Below are experts of layer 8 (counted from 0) of a mixture-of-experts language model. Rows are named router (the router's row for the expert), gate (a neuron's input weights, with its number), up (a neuron's input weights, with its number) and show model dimensions 128-191. Each number is 500 + 50 x the weight over its row's rms, rounded and kept within 0 to 999. Numbers have three digits each.
After each expert's rows: a language model's description of what the expert responds to. This comes from a sample of Wikipedia text that the model never trained on.

# expert 63
router:529504556478547426599496589523509460544445545526494420550458475545595488547474576429439536459472451490550494554431517448538434493528432440464504511515513547586533538467488446524497430473491533
gate0:424617589431453566551535562537582406496463482453500468456527496447504478521559381465447532476422534468524542565497420407558506548525537547532478492490537542486496522522385467553566611429508467
up0:477535512462535494434477478453420492482611479470443571538444455539521550421495600621517418534456408440462531506500532535567397554480510481536505490542468516561487551567558555521536349555447404
gate1:491600548500551519526494477451535517470528502517464534462448493545424403500511446598471603489402588526562446399481527458577480508524480497538494447547491489499565512554474434513535442507497467
up1:527532479461439509512497525479453579469535504455546476468535497621625401496477514486547471535616574541464506589567515497478444476485461492630559543555556516515440506496515548451549560465485440
gate2:513498542466423392478533446505481533468543546618537453577532533490620495564541497556477532592512353524360530442484563520576424505500462550541520559432498505529476404478532427517542581427512537
up2:513543482535542575470459527674463472476482462460519482471490529563347460449429494462452530424540622513509524482580527450484484477451500442488434476538482524547561599530521591558523458467425398
gate3:544504544355529484580415431608534510502504565495510486575492479472482527508503478501483435432532465428448348466525442373432452414463521467521516491540571486526468567585535535467580516536510427
up3:600432553501498492551447412464451554491599552467471535550501493499450383494491523491530538523532383475524482473511506449460421554561511548449537444464443474527537544489529556486434550451477506
gate4:510478593488515485494500505611511466499440451524509383472502491440421473460526511486418487511440476466623487567503450451459403546539597497540422501567464539496447530540501459559525511470508405
up4:522444512520555558474551506483509559423529505498477589554497502487449546511489498488591463543485504513484510359475454480493472521533536507509625478454465482480478522446551535538528542590574587
gate5:394452494507541444443490510511510461539512511481488489527532511556516519519553523589532497547569316501495474555476479484403558500477419443495509468492430458484542507540628533447491613564555592
up5:567504515537585425451526517586541505487507559562533555381404422591446536435497469448561586486479533539542500548450466498522458580553561521436561481507460521528477570578547494550512482435501531
gate6:502434556599520449541527503516464539493527555593549495536468503518580556565562513506488580601527447489524530453432521563553407489508481483616535518480522448520517491502540474522478541482638593
up6:526531486448623625535479421538474548553466510447463540473410423591399473491480445505567469515532570489546515418552495465406534556429517429503575451515477590480479504523575523497481411514469527
It responds to: Sentence-opening adverbials

# expert 60
router:490514463450540427507467373543543456440388482517489448555521515586571506346539473520467402559444495484526577544508528482530427513566571476453544506561416530666607475501574470498520495473500478
gate0:505580540493568478494474492475574429510523499479452548435449435587568523552483467572559553420595458459515492446518544551503494549644520523485470462515482498499549385562525430563557540569572487
up0:413547519539427570497554474512459523467501583509567464511493469436424512445561534491422501522572569505484516526498451468513567507510510429499509552562410591479537565513509514473606457545448523
gate1:555501558443444477486441420424542546540515396462492456563576539564476524407437506554485522531454565463445499574494537460560457534489508464472404484492417570548531469595485486467500503426507493
up1:503504442575520452551482497459409527503465525531492485559408361493522519526465516502475364556519484590539404505474456525465537484536529393507550528515505500515569533446531525528422480544464487
gate2:460458511443509477539459479500456606573483529556487527444530525511603497512512504491511510538490491466515472492438546499508601479514506500485488542491467569496438473550578513491479550525470486
up2:474587421466491502601477461476510405592503521572421461532563503415558509534553525485457518417471563458477555490585438517457491540625523514527468532367510531518512452563518442522550538470524507
gate3:326511505409418524490498486530431476429458456474562549537552481578535540423570466529500456490562545498513511504459515542509514517483505589402526464535386479486532526462544516506449415450536501
up3:479416461542518421515566525524610554515514527481500459440557555456586546607536457519539499509530531491497485478525422466540492453429509460567551497589580444506548501472468519499554572529559523
gate4:533458517436567540507469476496520452524489552525409524479553434494516435462552438496601444550505470617405387484458522520491454552477514537545444496464564463513493514477498483503482493351527545
up4:525437456437562614431479486418467479536381451456454483472544509433493461499565514449594424500518471542448420521483477479573545449512511511433503471440441597531449463573474513398499479406511591
gate5:605512397485434517451515444592432412475435513478571429479480451477505538480479491503434545449478403506521523485475486510491528475469579542508500539566482547528491489494552547477542543515491494
up5:490526401494431486463449376630434491502486512459569505468420503456541529481437557437467433442461467447546533532509491542621593485602493610483449501453513449542528525487480534455567438591490481
gate6:455536568512521513546477486464494492465432509518459455561391521510573505347545488450492472460440480554488514525453488464449472553383521454490505536479523457591557460520554425523459440503461475
up6:502447469500467485484504522485498483561578536465556509443502486539566457482461547554487529542556505431405473517537592510494455387436515504488512373514419547475516552446511430477556569482519532
It responds to: Taxon stubs, vote tables

# expert 13
router:569450565458626474534535478578580513528502436565470408488426549545531546393471493519486469571492456528493456531487540402489500474482562484500499512526471430722601579494597513494537464377427491
gate0:496470561485566540499480519514483433483456450424585529505512496492405558523516592432529527524538526541498427568430493523520505449488460478420558524501434551504651562482555520518555556474416555
up0:548529467486415415488477477543508549468530479459553425447496508467507471478578476444512452555492504492546493542537510518487504559495430540592524515486454471504504577524519487381399506461465492
gate1:472502487465464498585490567501459523456487488525524538555545519531487500505583523438581447509523461514445527559547474480488489493504438454493554548623481470484534425500514444451561501513565536
up1:553416459515525460420433538486529501475581572426510377507526507457491529520522517428469512468506463515550513395482451486500476526454530523420459497471583549518540484518532544487420519454494570
gate2:506464413497494469458492500584450375491495535504521430543539493535580341500606480506396432491537488497589448457465502475507464565472449536535521493541499518450567566471441495457429525473546530
up2:496552476535467463427556537550496516501555511453413509493475439476455562436461568583533594519470428433535437599410619536499543492579441467594494464449519559458454461506474501499594413537361455
gate3:563434462517596525523531519576513450545399558614491524519445523561499518544546526471476439481532545456454464469467460594449574515477490548513487452477375453539530468512486545453487508433519495
up3:470504465506556520471504476463510513493505544530488488446459427525416468452463419481482462489469417412522394439488494446524492507553433549504542435514510567535493551484537463509555517485523561
gate4:499556607468527514440561523585494473490498452539516408516540473464477530479388571489550411450360592584517471601521499544498538470542552489471551438411497601534613538517515482462473538474491436
up4:541571590493509432412491517587554626477480461607523487467534482438515491488499515464498472516443504538540437528559537518466609460528514490489473501507437444562550482514586451476474475449432491
gate5:467466477582514607429422541464431476490468421438489469474508443522546504492506498443492581493566469488483533510504383444393437435391527462467489349539504469531420599504454397526503499492422510
up5:539470531503538567482389462492507487478522428436466413394491444559576437508470466481507551500487534455566529497534491392461512472458444473519515430546479482486418544531510372529476545510491509
gate6:535535544393471443520497545452542511547464573601533418492511449555533560428475582594423400570505518503498485509532489504456568565445524524506527403529450530528520452510477513533439463528512513
up6:464470519490483484418495419575502639493562476511503490470481533492457511538465605560511510488545472529539562521512582508573436493487504510610543581558560613439496489451484521468516393513551542
It responds to: Sports event dates and venues

# expert 47
router:474478589542549381517506513503505535469401495552456496497478510490559544421506554514498398506459489547509501393426431543454489423480520530536484461529479462722491570449451505553535459503435619
gate0:454449576554533422518512498477526505542590501460573521487524522542420522545556488499536528442447443422463457519522558547554409548433495475490588597511606512423451556462508428488538393539616506
up0:532475483415432484465501520427480491491364406560540503509431495513407500550443432396614521468519521536592528489575331493439540460621491481497463442421519405550500493460529500460460468503506584
gate1:460541628562519440484555516529526546500483484536436468490522568430522603443503524467478387475474413461507463476512557472408495489424480426521527484511464546418501481484477446491515509535500479
up1:505455437479498560530478447542412451540583519533505498568497481606414454555583530523501591470583537547536513590444429563528529534497469550508504477539492484509516486568502555542463440480503460
gate2:594411528400498521591484448448433570410489465624553513555458525482581475483406492496527473613496444475537477427555450505510511506542536481538388532449506490590557408535519466467586625536462488
up2:520513492470569621542386504561432532523440463463430515546503488477451499479488512532514423489513474485475555478495469517503527394554441479552599542588580536508503559484509589630374494494563487
gate3:494421524442536499569528490549507561510510510499523500471379427504589560537521513526490508627469499578518511576418454514439502475511551496527521473548514470598497506484430518531453540464430532
up3:475402456494416587503472451528543512494546511479538516586523519500553479532570507579487515524551424468472550475454538557524471498480493527542426484554515533569459528562499534484521616560488397
gate4:498477591463595483494446512435537501445447552578566511473498523486519502487522554592430545538463470482505508402453523494670583546607417413544541523603470479544565500490492481571497470485470463
up4:593450461535477502504556485474489470414485618472494484461560537587439442462534522462524369546476469377531520530513446469467549385523498530518421459500548625466512558567516570448496496561492393
gate5:464536547472474478518533514551565618477437443477457493451500476463505477474457485483532543622487503456469500463509448570495405496506476468511438497544494554485370489491514441448546543406456548
up5:447576482510473471523512551554508458419350579467435499466510506453407525461453495411464440551375460582561551457534359477511508492475584456473508564416571579541568556468440387540483531537503520
gate6:485510416467451425524503500539480481531443487588554533434489418499456525414517457434487441493510526526495507474463525525383508473485440520519434443412530416665552475431478539579531472504466604
up6:537503504522571470516503531527517583515468554376436529498522531592506448552426560529464475503483414532453471520464575504553457540424483547470550585506474600395482534620539480494488505487536515
It responds to: Commas in lists

# expert 6
router:533502509485505482576525531547444484446506517476492427525524524499537449328516542465534497485456467535471502571533422441492428499519507478519507564517554488682508578475512487522472562378517475
gate0:498497466461518494429457550463517493526526509517428495511461546608414511464616595576537519381508469451452520397454525554469631478457349491390565554538508543489474514550515541457505461449554526
up0:460487547490550484478555476513529562490447478589596547601482456545310485486492513478501566537560434588538487543569514534577534502559481534574519588460471477516516601554427487492480445480509495
gate1:439507621478523384519482473509565451440461468481496562562422494509491421450462443457426552527493484515503468505516506556497556570443525492540496547451537472459500523522480396508440492360483449
up1:482505477512495445440475505581496599535543513487455392515473502635383435492529414451546571552525456510571596507495503538583480638440504476511545528501523543517526526504566469484490527411534569
gate2:532539625493527469539532438499603547559462583488526533431536460449546478581580508503503449405425451513479516551422571516496451565509547521557469558527467486574463553508483558546457450525479541
up2:481467414409496551479534492524446501570451525473573452582435480471606501544510427550508416534563518510436462450514408455517445446595521460560531500435527511515449457501497404516535502426496561
gate3:502541538483478490496477597486467433392426514435527509548404486530450446461486434512455503461396440535462455483523420579573454456557483484483502618523565559524528491442463484516580549506560474
up3:487520549580513435600537533563623468516479502454458522501522560457469543595464468564413440497558411574355399537448478448517447440499467534557495490513463468482543563569509461427601577468431526
gate4:558461614523508469482615465575503514576548457497423577554499433479582406438509533444421532444499569561584438578552568472494559499469453510533420509467486489507526538531503487473491502457559422
up4:491519484527571490513521513535561487587454455495452608521522571506501530434509514409480422508571453453527500516436525494515551500433549499598485455447499507477518500386625477505492546558454481
gate5:492433529562482516487477469455573460511475439484491544494501521489581519487512441556543550602450398507509514516444556514436542554478556441540601503464514526501458510489580479429503517449487543
up5:472602452481581473393567514544475488559522526504525583492549473517476574520547549436401453509556569502511495441520603474543579492464540480455481463513449420458572487423473440481507439553419519
gate6:494479513381495524469524459589521549581461449496433505491412542496520553443563556458601538578459504444511455520544445436438499490520552494456446467463466413463519513452526472520480489523603543
up6:463531520508567524469536561503577436432446531486520517478507351595510469435532522546388541561422498442500587391447435598496480471522460481573444546504531559556403506473484491501513511550513473
It responds to: Sports stats table cells

# expert 62
router:456422535490574408554535460532474518542538505502478424534430505558534554381517456469440456477451405506483567456515458480436493469456520443435423400552435465639526533512528415532533466424417477
gate0:472497544533492490527462600492467497476508509492578514551469465518511508494549484433497500532550475529562520443495488505414507443510438521482520557555513443570470501444571487560482554612546483
up0:485506562495435471496572569432440573486544468478481475527477472496437531425552415508549522463478533451494553492581516497442520491487452444522502484512530485488560532461575468571573450535523530
gate1:480507488421603564571542464515573572456495465579463531521497576565447523487473465553480478468477515494524464566476497465484497452479553424527447552543450531557496519458512559450584516443510472
up1:421487524468529597483507533487544551520541504542394551522449494514527544448499403501534469452489509461530440530500427441512652555484476405510450508468496546446538539542497526353512487434493510
gate2:453589522484532447408535499482480569494420476423429492426474535517434436437484575531475465419526564428541550552528506541462485527571557469402429491492455543577480515446491522507488506524538440
up2:416516506513530414503518548480434563483519359535439446509457477485489442434523497540481473496499556440562448567498420536537467431501486446434478510512527581574486479423529516531510507473455470
gate3:456539527466507457469629467521528410502439449504453494506445363470495476519468525453542495474558637413555518438488470487471538410454529469627496443431467514560550500429394462481472456470530578
up3:464465551503438413497548402476549549480419441457467467487506407406519425462509522487535502504528552445526475439491546484461555401513510455521488476362481517482450398502540459438586472456527558
gate4:492453471480550536460468551461563482494469509520499446500448446529536549423608478500508473445521515460478537522434517590571485490488528418452440518502394506510499454444521505500546476516429505
up4:485529502436503520502485448524495518514469538561502529494511463501545516504427457527584537552536388381519527516420513524519449493514434496498604550564542471531468475471398475533539521523507425
gate5:576463575553531394444538562475543479493479469490493533515538554513469544433362510478472565460394508498532492482511488548517559449544475453466494484522600554523465517458632397474457460445537475
up5:415511581469512376597475398423441465425494546482556544533440501410538551467541475483572599492435412490460488506491603526384451565436442466506529536516544519456476518485527504602510567602515592
gate6:494510558533542422548577423476512536489532400532501418502542537574452507381493513464377427484519453520448470627445592618433486419473439482493559493571470557535494550528605497479576504517436497
up6:546448435501554539530560582567459427436470605528538525558495467467527518505610522506550537478499501528546420511484490479522521520486497468521538575441438439528499483462448582561460549474641596
It responds to: Institution name heads

# expert 45
router:490512503482473419519517475549444466548515549534476334480459569533601548477516542477471528558471506519423470542487527442554462458453529497450463542551503511542470545478516496507559457513493586
gate0:522460512485543507517547475573498560634455547487431621458439540484536587513496490453458559502582437405550561438453502593491534455473589489551507480532513546464479548446464524440511486496442480
up0:538545535451465477562514491405554512490563403593480564458422527527487472491491476502442542417472447513421532510561464548436463485485453538488548475466466515486515505544552525461516577452458559
gate1:480394429427553573535418528530425485498469479448455482527534567545544545494506537505538527498528544500569519528432447562511503596567525420568499607524561565532564465452494579480559483489638557
up1:477490504464479457515559505486494502452544515494540629461504399441467434522467550402436421425448442576517480534467512490520534476518505564466430424476571496449453515441515478577458465543470439
gate2:483576521546467464542550503496540482477547474510560515537554457553655464469519545457558512422572533570434450501511451440549525494572548509502485531399497542492504448450439521554500510524564502
up2:576504514519501416492500574454457598606434511503444409574506552554542591518472569537442526467424520472586516591541678591507571452412541505476497472480538533520432481540516517490497525431433427
gate3:474514534423503598503588584511503533454607532496444529511540536527498521482554514473475531380499436526629563484467504473500486534524462529490527562521570544458555553486518555523535525579561453
up3:443545506568380542525466490462556530475457480520462524583508532543562529477450566521406523452503595538446500583596510563477563471410555573482479414543472500497448451515432454462551515486519482
gate4:528517513587477395486598527566565495527477439524532580573462558473471418454423644522422505429492436489595399534434429563482609545471393462440499492457443427529440512463535584551512536471435511
up4:448544507555489438474573506459521472471483480526531554494550529379531445504457604536442388466452453527478418510560468434489534576503579551535497480469457401524517456475505530548531465521413466
gate5:556478538592524458437544454492437540480491423553455587451573488571568483413582575588535543543591560539478508454521526538464498422453577520517515431507501530527508398468531513426554487482546493
up5:482519574522472458449533464539508503526483492531457546543453540413566498484523508511541542600443434557555529533499495497400552460415510391461498469519480546452412430507472486374589432484491553
gate6:443543519558536547401528511476464436413471495455451458494483552550415426472590513494518576535500437517410439517504543390528448526511460507545524488501526479476572529515536431459491486504505523
up6:510511529490433522492494536445540529502407476516578549534418502433540515486496517361480457491496543445488542453487485428467519418517474467510332535462497508523450531485468446577514498504439533
It responds to: Definite article the

# expert 5
router:518501584513478486570537458542421534462511491560470486510478560568567457448541631409472426552495458502551499543476546442485402490516598539524414532503558527517501535437530545490532499464486609
gate0:504587622502548480437501517509439533452519446547417483418543522382585453499541514546548485496431476550502532503540343422421411489513456516444460518527459570509474490481552489439551486441456454
up0:459547570457486482463421498426411593487522454479525520551611463436533474516537467505484454482507491583517481548524414507422388516438419539488383556558496534498453517536563442453491493497434483
gate1:450443502392449506573520520536515531469436520558482532507443484480507479434515550448611468564529562410497469373482533502468485498530586468522525497449606508517446527485462522542564518443540584
up1:466518468473484467561547492449542363465484530432499511451469518483525422473472522504626457479462477524463465378484484468576395532469467478519530495471594624552528596481463471468530543504501527
gate2:469489431455542432542569531590457495534513573492443540471552511386441465542387476390510482438500462480501488482410478542466447500440495501532556512613510508483516543538510474498531446457498495
up2:523493529558493564450424496477450480433548551483503440523475492550578527440509561529463544577402516487582583494494543583543507490515482527468374464458427507518446538585500511529435582483437434
gate3:557455487527510495451490515453459543515492594446548587532514482547472518499526497440426533518562559555395518537528476493507420467443470526503408453476525530466498476361573508487596534528454479
up3:543490525497432478505531472545466445503472464469518452546544376463401597489463529537487478494496499560430486433520445524412569483438475574495575475568553488533369556534410487468463572602466476
gate4:562443473477469629527559470481517511541545549502408590496510384510567494512485514499492549546526505503490480555501533491493511570389571436477526484507521513441545531572506532501578470420533481
up4:435512524543536441430421500524506461427500456540502465526522520573412542422521533432504477439495544571496503499482494512537444498543530580472467472478450454550494516445549503505530566440418480
gate5:537436513511415497479523475550406479561474442510467526423378438540508544471421505609547543448567550543505506521400428502506496440423512513626429408524441481501430442510535490508510595503571562
up5:464558525478582559562421584451536604464471521431540450552589510495413497507561503371431555472444529489508512486533493564540515492482470426464514604499550494542552444460466541547380558471487381
gate6:451526522566535432507514540425531493443441578513586476433430508433516545546548382463587469589475393547427443512474531401487580545469417465515485571570563450512563426559428494425495440501472478
up6:519477433537494575474504491639507524528500534478529515452527515555457463522505496479598491505539506591531515466459581539567524502490555444504467484537497545526491517497510510520492561516449411
It responds to: Copular and auxiliary verbs

# expert 10
router:442483509505559348521526402500504483515484559532481335528476546478648503434491535403449455550550413490487518520409493476487444544476527484419504501484455500591472528503484445456526583442505562
gate0:496536625491488471538551480520602496448581469535507460558479569479498547411455489540489533486446537496465492446484460516470429518492546548526480513424474524586443569515534490460591428474583576
up0:465619491527517462523458618532427389524565501571595617549597467518473438540580452571513502489553503516484484482509593476506514455502447583466400455522497497511605464543449419501555470492471516
gate1:510512539477573496520511520440506436496468533492588554465539575430463464489501555486454390507480478505478475427496530510594436518613478558367534518505480469534612454519557509363498431592447489
up1:538425557505416475421481554473549523520454483516412442475472475531537513488560470526529523492447371489451466568487493505481501528439481509529392450464542609475487591509476465487527521421506593
gate2:543558510463520474472468558422473464519492386484482542445485531458423435513532456569407483442503538488399458535517497375554575508481484475502500541438479458541434492372488618506596552501516506
up2:424607467543438465515570455548593575551482575584501476503528502434545528487425434458545496492554485499463505590535554461529502524481516531523569577440437455458514482470483494369601489388535500
gate3:516462590441517517517531364524564582421531408484456483551470521537434513551442486535559572520496431512471436487497526540451503420504590547585479537525382501553539570531483538503484448481556485
up3:526562462498452522535479407646490426533580489451496482530570542488408424491546539502514344468517436472504511460524412475549507496572620565503464504496504573474454494412529539405483552496521535
gate4:530521562613442522560457522540450395484499427504512485499570553504470597462461461560432601498528429411466477579450505492558417459505483530489474566576491511557439499541545396503455577468510499
up4:450471471433444486431532529514436411564399488505612536510585494512417477485520575490579462537507508520576580532566455484412630505473481478552484484499472458509525521451471458472527490523520509
gate5:479473520485576449538512478521497458530568412497492451524488440533513424537504467506541549620580460537464525494474626584454503484490544481448534491417484488541544462453526563496480541461464562
up5:478444453390604532468539480535486408614506440507475466515460606522583479517574506422423487547468525513492465512414564650471586539435589502491490498394579574461511480574515563421545516482473559
gate6:565501491478553425525527555562424443510532476477458452438482536467500434496549540564516530457438470586561481581539531432437556411561500549502425520515557423461523469432511501498569517567534488
up6:458437521547466584461514524451574459443520470497509505556508526583408556474409492402491478491505463488448558378444575452569439576473506436535478475394362533579495513534530473532489519432470540
It responds to: Section-start names and word pieces

# expert 56
router:528505573471458448522510539594502486482456478542484426462512566474474526391459503459560497548509497525422550411478460443450503459480580527446527477541513544815506553429545502538454534457512501
gate0:502522482471490390580464488452460597559546532512480519455557504453489503602421440502436462589468433605519474510496541439376448547581494460509444485560538473689477457519547445465527527449519519
up0:569499521500547481443476491463519555428488538473494487521367445548480529453491545469495491547505572491559513539545533494503547472518493535512481508600502492369510521530514599555451503487506510
gate1:491571560555505447451536495608547491497535541529443465500548583525489543467539509505514560503454509471502459404484410470583531448531549560478514552549565563531551502407463414497530450564502457
up1:490384505489416460518503473511652527540430575520508466483549455615418600546510522502573500538594532489582505513455470565521540565442547522450490523491489570505556526492502443505509472513591452
gate2:435536542443470468483489515522550539503518526506385513455493449448500490515601501519459494522537479548523573466476471498450486480593482503569454517532487499641433583435515500497433460565367575
up2:463594472531466500557489494576461444536436494565424509398468437590562511503501446555530520551443561529534526452472538455442551488459559525497489494520512487614518537557609503510448514440474603
gate3:505515503471493438419429486404462517369458610502507528457486440590539496510462547552467540512432452557492422460478515550405487513530590496519506592413445565506522460554502483542445535485575499
up3:560592483457527525536475495457497483499536627510476501589511512449486479511439500500445581485508534592541511530601553500496485536532549461531680534487470480462501477423483476466479513529393467
gate4:392397482526456463520465468606507548503514462506537481505561545552461515507531438575493616568624515461488458459428443479506455498522549454372406506434505496521488420513466505473554421450603487
up4:534576449438497520420594440513519519478571546445496512582513463531496482545512682490474528491453543493522442495521560592638482526534519452539539568508507504454412493544508410575460523553520451
gate5:479479473415475451509521561472442484515470476544549505491414533511469527405494436426482531445488452511448538454462431592536551581523508452484527514373517478723423494469565629461474505514486594
up5:561570421556501613489439463494518484497527464459402555537546623502518421658439468564525530537460528564613484523608513372446578491459541495482432474575550464315507501489459510438479500489457439
gate6:436344446572493566452456497499429520483492540510521545507546513487471530540486607557508452553488491514532586446490463493405541472512441535530507572506433427514482482553604526382460498544474490
up6:517481459541457475542529423510476549507483542431529491469501465566528505497494548493543504407521436492506448456539504450504448451565470536491474575602562538481501573498448561433409455448490449
It responds to: Personal surnames in tables

# expert 19
router:518456511468509438527526534494454450472462486515567529531479492515587479397504462481491507513484457537467545464456511514501500522502593482479481475461522492673467579493587546511527522508526463
gate0:487388534464493425481472473499495508512440519542558517453487476592526540489420549541552458433539440465466517407517446518520512524454571470491505520503536425523516522495506508499481439378540487
up0:526419506416527455561429496490457496591493508594513505462437479604516556512409567564579509594537417574520509503464495481494506498423501387424504544543468447493512571498518513502521515546524509
gate1:565556483519572479561571519504508511536517480480556533456503518487524482458457502609410561553438513456537386510539498483531421494537533498440496478429497519560503474548559434525432537457603549
up1:451519572547472514530452481535529436567484485516567518479390453483504484391630526481491444446515490495497501570496576403529503420446500472557475495513475456503513528542483451481613507430641538
gate2:482586541383658464500434493528553485555433588514529524452493548560522575407476452487571573459494461545508595450578474442430513397514535427528439437461464384459528492490497539511509452447428488
up2:516432471529502549527467544506436563475445548526570569419489506492559497472423435476446506484523371464464571499601590409595569490476597489471507528472450438568518394453506503472528539475434431
gate3:463509410567589421533503439444505528437526474528498477565530502598374480442423569501385520409492366545490526587447592435517407558535377412463623530349477487497548510562452486563571505625535526
up3:525530561447459531568529513415493494544533535591544600480509496524467515512573496588529591451439503502491553512459523435444447441461439452520598517417413453483565505508524490461578462564440543
gate4:506548473428489563494479498463581579557434492543475573517504525418513457463535506458468579493426408441464463476515550474537544532527499457509605568413490439494472572528453513456546579465471546
up4:488450508551406512489463509437594530515446464500427501510557519492522526418478535501561512447502439426497498403543515457566489535504557436499440525490506488463507565458406539461503480553535446
gate5:500387551499534444468560550391380557476504505479516538495525545542427564470498452545486399472517466554444525475556527520538585506505433514422464508464495549620490469443482526468564423537510515
up5:449471583449536458434513505424485548477538445608489479541496535494438491511418448535469425450558485592518618562589520498488572523573474510507536486474454483593428504452471515502529428524484495
gate6:514623444480440558527520517512549474461469412405525495520485473542536536461549525448587494531498560617420438609487470520412492475591488487486505412566540461546504439540442424466468525489509549
up6:469597452583467441447537515450492542505543489523535604540510484489448482528465482419453471532458609532523379558455491507568547489508529455485460485522425509525538510479462496424509494531512449
It responds to: Election results tables

# expert 39
router:540513536472579474562490507512477446510489546556464403479365472544589557442503493493450392458473433525448567486467482456414491522502524443477535569535538491650445506465467486486437489462463553
gate0:550568533532515522381464495558484525471578470491494557485466489538506430514462500422567487543439585405531458490640526438426547545453496502500487588497542493515506440542458427442443507498519578
up0:540495396554515576511378464573548530481571402442452451524484483520469462498416515455482465478549488433442454423444497597560507478505488505516523452491458565509444509484520525505441614510500532
gate1:549524572477484554483542558482459505511609463471464486550426460469520621461602461464494574458502489473546569470468417489436597508515506529458479542470465510546495513519603540491515504434491526
up1:479595523559562533517516548401475504573550459463543491479403454509490515553589554498468487565551487532581484529480428449495494520475431454533409472511439601494528445478455553538484510417468514
gate2:490554520409391523540438476483522517406447617538510484503508503505543508525420479427547522483455574444555498529506505450472485549479568558447456565473508459486562485490500559452490485495477387
up2:491471543528467445496541558443524530613507531503379481539519518523480488499530452486418472539533477484452464459520572584471521421533507519579560402509529532483465549462450521518574511506478521
gate3:537500577513501489482545508476522490490447431506456443460530458528462433449486487517472511486473500518527413568432526471496600546426576468561457543594467538497490595375531473580482584532508486
up3:425500413432539492451546555547471480503522560563493537523533542482530506570567537539426511502536486478585499445536543511547454452476402422385508479424452461472574503624542472500486490483495526
gate4:494527513478498534509483457494498469585475548580519468496509512415563455556430449393528494561507529477535483358487552437493512457519455479461587616426493453524496515585519498410447455452526497
up4:513529468497563460409555471509510534481448474501409534418483531512491414509437450414462497509437552431544543499418531549476479505435515482536427541538528486477480560622537493503495445517488533
gate5:593435558479514546475445550475508479493489475474472544477481476454537489457448564516513485502536540436511507444561460441463377458528525444439456539439456550514437513527496526508526532536556433
up5:514464511464562475546461454457502566528621424565497492582469511509435500455490536506538514425463555428524521548530507555488588441547491558526512449442529561493475615456566559490516462493487503
gate6:513501509498442469509517516419494515500514528419474375435465543461572540509558549444490541584457487527517536544503552465422549469505518426480510544557427426489484509543463587462492491559576475
up6:443495501521545452468547482531516507524459434507544597586427523479412575476502551547488446493590535475542508487488547401554440468510532549462498490474499520511514457496512456479533447400472512
It responds to: Career tenure wording

# expert 37
router:562559594504577490489507550486506522476441439571536414525460609515545532402502552529489458572439526542521601490563525362438520390544535383478549514456494417688553620476485448527576534439467566
gate0:495556468514525531504502570471536504493454535469576509473422517508444516478532503444533536506488506468547576473541401515446526439558516569476378558547447492533438504476532569383442621456530479
up0:529507550603436479461490431498523475453517509580438483447506503530418499539483516557537478514484571436657532520541464454559582528502446460542487595486547535453508542526378501494553454473443430
gate1:547421396538460550447533403555594469508429517474469476430455500505502492504524456558478552516485565411419507536454514526462547584450457591458501506522495578538476487451510512486545501508560556
up1:497535596485623416575566503488500538491593471552498524598511447563554511495486525492497528485549458477491488510461508519515478503498437533529466427344446413479413497486507533480514398623398432
gate2:464498446496493543501488477481560446608509519470453471526442529665463480534463433542533451551487519608506509557436555497330487582493565439486557548466414459520494524496532497467447464453505550
up2:451523542510471459450448527506555409465463417530473443579366441528545495436451498433460502498526511499560546483479450524424489487494541571514577536480455462464502544546510514488481471500521583
gate3:487518430636449428524504577502498498451463440517426495574528548444473478496513558455468422595476481565497480560475528388478441484457459574564473540442450540493444521576541472569515524585569539
up3:541492463451504548418477501467519511544496550542493515505487529450567585496514522478494569437553484476501411565520466496372539555432538464483463510584444463453516440520500487478532428518509515
gate4:462412492500513550483443468457529593504509635540462497497445455536417542507538558467563438523505482642473448561477416668516532404544502460527509562564499603486489581371440455521473515536437493
up4:497578469481457534414498471488496522557466587454530540457615500429534534558496504466517519616551545429499497520475542428495496452437460575537526552546437540517436463418519448432444606480570542
gate5:492473671573461514431464442443631476462479537524483436460467515500624459489451514503499426501476453505594503476554494474417520532497536472463500510556475456519478521465566510459442498497502541
up5:518415509653496494451489503510466482464521562518511514436517538456480458482517467543601485424409497471530389521539536456564522453481536551522496392583525530478595473512436531553539512567471535
gate6:490532486484522591463455481414468567494469492493489484550506549384451592487484489465465496503515531440517523412538554436533518494492445471494457480530471461505468627523549504548517450527489543
up6:449540493563460486512486538461549491501483498477504527531510511566571469439548469498587554584387479500518507429586471579487501486507556488421502461557559498461434561430536593494494479466598575
It responds to: Fight and match scores